Below are experts of layer 6 (counted from 0) of a mixture-of-experts language model. Rows are named up (a neuron's input weights, with its number) and show model dimensions 0-191. Each number is 128 + 24 x the weight over its row's rms, rounded and kept within 0 to 255. Numbers have three digits each.
Before each expert's rows: "comes after" lists some tokens at least twice as common just before its tokens as in all text; "gets" lists some tokens that make up at least twice as much of what it gets as of all text. This comes from a sample of Wikipedia text that the model never trained on. Tokens count by the router's weight.

# expert 18
comes after: ".", " of", " and", "–", " with", " to"
gets: " the", " a", " The", " 1", "The", "\n\n"
up4:127178109103152142153114117139141117152126129122154126141151076099085079133121095157130110138090102069131139150178103102135148129121175086140095105101085155124132148150169136144133145120120113153120091142108174120141132107138060139106114116119105122104130121100112149132162148143125121107115133121145115103099168157158116146147140077114141122134075115156110142155110154131123114145129133140107111096135118172164146155118110123130151146118110085125142132100125135108155151172146093119125147097177136165115138103085119139105114110144155140164156085156156122122162122133156095081
up5:121135150115099106147126108153108119125105088129149146117158069120096108116102124140157141170151100118094128122141161149095128111143153134126103136148108140119099093166120147133166099101104145128095143147132146144125129071140162158161156149117096125090112111143149109116092140105124106104077092108083113162164148118139143109080138130132131136134122112146151133101093148165080123135135111134077137134097130167136126172146088139187128154104166139129147118093102142103101115136084141124166096117144118136140135111093111174105137156095129082168133125139102163104139117151097112132
up6:135140095120102152132121132108084102139178147170119127092162139155127086135143098106113131118127064114132143079144127107156138107161123128096106130123112149069085116153106185127107137118144079074125106133128090113143108133143129140135089107114186115125131143102107116126123132157126096127142149086140098089149158099095165140145133145116116116130089139149130154132130127158140132104108099138130094127109149119141138136134123117099063108132155135148131156076119084153138135107130129150102092117145123086137166110109164146108129090109102165125107109134139092146167140091101122103

# expert 9
comes after: "=", "\n", "\n\n", ".", " of", " ="
gets: " the", "=", " of", "\n\n", "\n", "-"
up4:111141123096125149180117126124141127141108096101097136133132153121151123148134188127110130138112120119100166118085129108152153099151158122149127093116137133158100120159066171119119116096155153155159151121115153181136124124120136140160142154146148136115103088135147118115105138108129114133134121140150140103164117148132125134147145134096109063151095133159120112135153145167099110115132144131110137114095122090155133122148100120127155103161140144119176142083124114104138153132112088150151121155107111140146125094095120171091109138067178069155144109092107183103140166113139127167
up5:113143186117120137152141062162128136164124173121170107133143161120142120150087115148105178135097145157133120147140107089101124101129116116141129147120130117080146165094110145147174120159116138113090176109125125134148126146160150145132121164105118148128132117110147126100112113133107163118131165170133132140101129157171144110126132117150136146111154111080098137122142159155109146134104127094143175127108121091089127093162120112132121162140155152090152166141120098123080149103129128089116125169129110151149107102176095110109121161103101115127110092160128105115127073096130096123
up6:096112134141139127089133134165131115115106125159080155109104121196109123139131150112110095124114138108067145146117133112162089132163118134127174122100123113130141136121114106117142136122132144118175183117121131171100146157125128109149128179176113078167123124113141181122136091124132170152167120112112116125148097117118105164095117141187063128147132143143110127159137127119082105145096112168113177145148139143113137128131130146125109127138113147169143137154132141137133139109143098112108140129147125115152147097167104109110123163124172151160138140097123120097108091097123154183

# expert 3
comes after: "\n", "=", ".", "\n\n", ")", " ="
gets: "-", "\n", ".", "\n\n", "=", "|"
up4:141123163110116124156142124111157079105102155142142148162147167170110117103078105101136132116184117143111143114131154069112114168080119158104153165157132127150157148123125143110121118140184141108102079110125134135123101088093120138096115129192131113115145122142157140123107149120083134101126141095142108167189092173128118105171128145173150149091145098121176075136137107132169107077151113150126116127121162120110160110141131118140114138123131131096087119146145168142123136146134140149130130130095117113128095152115141132116153146123137119141131102131112152162125112115132088122
up5:121124160160077110177105123110188109128132158101145118136126116162131142119140118121129141142131075147139120115164137092096132132086134137132124114122154129086154133136168136071162146153103142136108123154147137131150116122137116143120133137106119082122106160096115123151153084134147144114100145127140130108114164152160098113111109091134146137116142094116104167132130131129143078147077109149137137086150151130162105139112114169122125109091113113163133130088126086120078122124117135082111162156165145130117138126135091164119142106118118179071087151123094094185160115110116144152
up6:122112157160109126093137104126126127117127123116163142111134133113089131115098108121126120110147148175137097164095122153094098154134104122087094124113082136158091170174090124132149178143131147109150169103142115154101173134126143138116165138107170131168123138083157141137145141130090106101111165114087077125128154177111177131145137148124138118082134128091137116122182134116130143098113117122138119159091090127120141123128175118142120107108109131156121097125113135140101137144148131155124122081117122127113107115134155175108104191116126129151142159087137141136113153095160167162

# expert 26
comes after: " in", " of", " the", " United", " by", " New"
gets: " the", "a", "n", "e", "i", " States"
up0:115141135155151098073143106164114106129113109141181147110071104120113117165072114135138109139107117124144150126116133125114120137109144102140158134117117147063156098103120122087140122144124105112112163128147142131150137073085129120188115178130108134078152161125140116123139128147154132107103122148092101111193156100164128140132119104120135149109172110105144173097141151151147103144103139126108106081132104119127150138129096130145132138100151161148141094136146102149109106143111086117164134135188171108136140156134083168137139131133131158126120078154144115124113109114121113123
up1:143124142149058126148097125110158127130138118143087117120081124113154136110103097113138121125146139132110115145129094126141109129114106111128154113157137118109095061148121133130071136152126135116149120132115156148138149096165104180129086082192119149148150136150138091160114131173142121153089138169116131119115131140093173132105152152089162131093149145127173086113116106092109137130142098124154134156076161115106130112162121147108170170140125128155133106137138136148170125106149113130156101116148176166151100168103109131139116107155146164144142124156123148142112155163125138137
up2:112115155139120139165092099134151113107118102094132154137056082107102154126121184122157117129101161100097116114136101134155074107108144142126095112169140108152135128164103185122145151117142106105126138153143139153163114159151121140149110145140127090131122120107165136122145162127146129132160126100127093106155095140124136135097138130089170103182127142084081059113129147141137114151128149141105161097128125133137124130159125129115128152187103127098125142160121099143133126092137105150114151130140117121146146111123072185125151114142107126106155118141151119087132093095116122162

# expert 15
comes after: "=", "s", " =", "\n\n", ")", "ed"
gets: ".", "=", "\n\n", "\n", " that", " to"
up4:168118135137140153125131083133119124126137145127073127135140122144161152134102159144113129160147082138093105137176140117142151141107155156112124112096165131107143131088093105141126108152105138120144094152090136140090103143138144080091114112115162084115118131117149109154143089120143133133149154148124146089126110100160140139132167147105148166145173126115105150073104112142136149105109112105111127104121130148141098141125169156122098147106146103126151165093120136174148095160140115108166091144166108118174087149120095115115147116114149109154184108122127093118142151146087109067
up5:118105126135169124132117102186166110112153151136126144146147146099111148183092128101082192095164168134108169094082145152096130108117128120139106117151108070117127142140134113159168116130087146128120122119150153165133077081179120124127150117146105114148117102113072139132165133158097163104092120109133121118103115161133143124098118109113122132149071100130097129140127166112126143133123146138144137114130116113128127136133137119114078161141147143143163132152119099096112115121102140105134132128159105128164109137121120123139153082122144139136114188108119132159113071159095143125
up6:097085160150130121125123108176141163100091127135145125112162123141147170120136111123103095109115138101139120133160106148124174134099094161132146210117167123142143118130115177102142164101086104125085127152083146138081124139158103109134144122144118146098156124120141083156133150187116114122086141158175145129089127128174137130144123120114124116134125143104129148111139136154140120148121104107108124171146146125104130112141145103151095134099117150121130147121077192138131130123120144078159100109148106131129097162116114155111152148121141141132158125124143121169110085148174091133

# expert 16
comes after: "\n", "\n\n", ",", " was", " is", " and"
gets: " a", " was", " is", " to", " as", " with"
up4:148146127157149124116155136110113128098135092132139083130113145112139098110151154071174162185131154132157096117117167148152141156104139123132157129093095080124162145113163132104155137135133109127125142122106097143116142069098084139113090133138120099110121091121136156138151136107140094082116124119172120140132150154134110129117120160101112119115158081105151118107158138121104119106080087092087141126174134125123134156081104125110130132144130106129142116153131092140123114129147090056090133091119135196099145130105118169116137122135161155135100144151130145113142154116127097139
up5:083117110145131144103167110161090079157125124100063123115127106148161117123113139119136131136164158122113119087125132141123130127137152141156134143117179106121156168129120112125115131103138119127149097121078112162144154098124113101135138111150088137076131097119140177164076151161089148103105134120104120089139117128154140123115118127085090113122110153111102128139129160142100125143158112131146105106125101095132112140129132148127117118127183141138117146109119133176064114099117113114112086137103143134122098163139138104117157140173160101124134153126127146063089112085068133144
up6:128116136170116146106134076126094175116127072176138136105132098132091144151142141153101121169131121130116127115151136138172189076130152102159147124170132066163102137188140117112126114139158165115110118118124085125135121105101115149129137106130130100134126123144102107125173161141124101117139117108153115154144141101125168129131115083089136098124153104142106137121117138108151103130120144113130101147097121092072143135127115149135161142086119143082155114130131160172163122101107136119118103119156131139082141156102130152120102128134102146143157126116159089165088128096136129083

# expert 22
comes after: "\n", "\n\n", ".", " of", ")", "  "
gets: " the", "-", "|", " (", "\n", " |"
up4:123130138145144132127126107175104146145100081154157140088099096140133133119111144086110139092104122164136115183104170123116134118093085132099107125137097158175104154118112130105164117126140117108133090181122116115115172140080110140127148137131070127093115099097133160152137141123137138137147122116115110184120160136128169145127139115147150136088130143142166140114125099117138140101131128097108115098138119147120145120155168157110113122111148169105128138142145125124140073113126145145131138104138109139138129133108143138096199165150132115161066145127064126178116111126139089164
up5:105115120163124108157128126112136190132117114121137146111096126147114134107158173148146088086085109070141093137113115146121155116161098121205114103131150122142075134128155127144148103125106114130114116091147058118102147111130158132135117126127149072163121120148116157105118116089139157078154136149118128142097120115151123146140166121121091142144143106134106142105180101138130114146165100082074149133120179155127142115128101092129145171169118096129133148128125129118104155123113125146145095102119120119117147136104143125145092105096152115139137127087164136136128107111174117140
up6:156157130124116139091105151106103152119158129116106175139125105120123124132139100147113137173121121166137105132128132124086122151128123132094128106109105144072167176153162121122139179144147134147151132117135094153102101136142101194141110090145159069105148158148085112104110096135121109131153104109123108100142118131111142157154162115143120107141095185138152077133114158116109183114129122131122129106168114114123129136118139146166095181078119137113132099116135120136164136096140100116103068143158091140115124134145145148100138111145159145135096125126121131155116065125147131157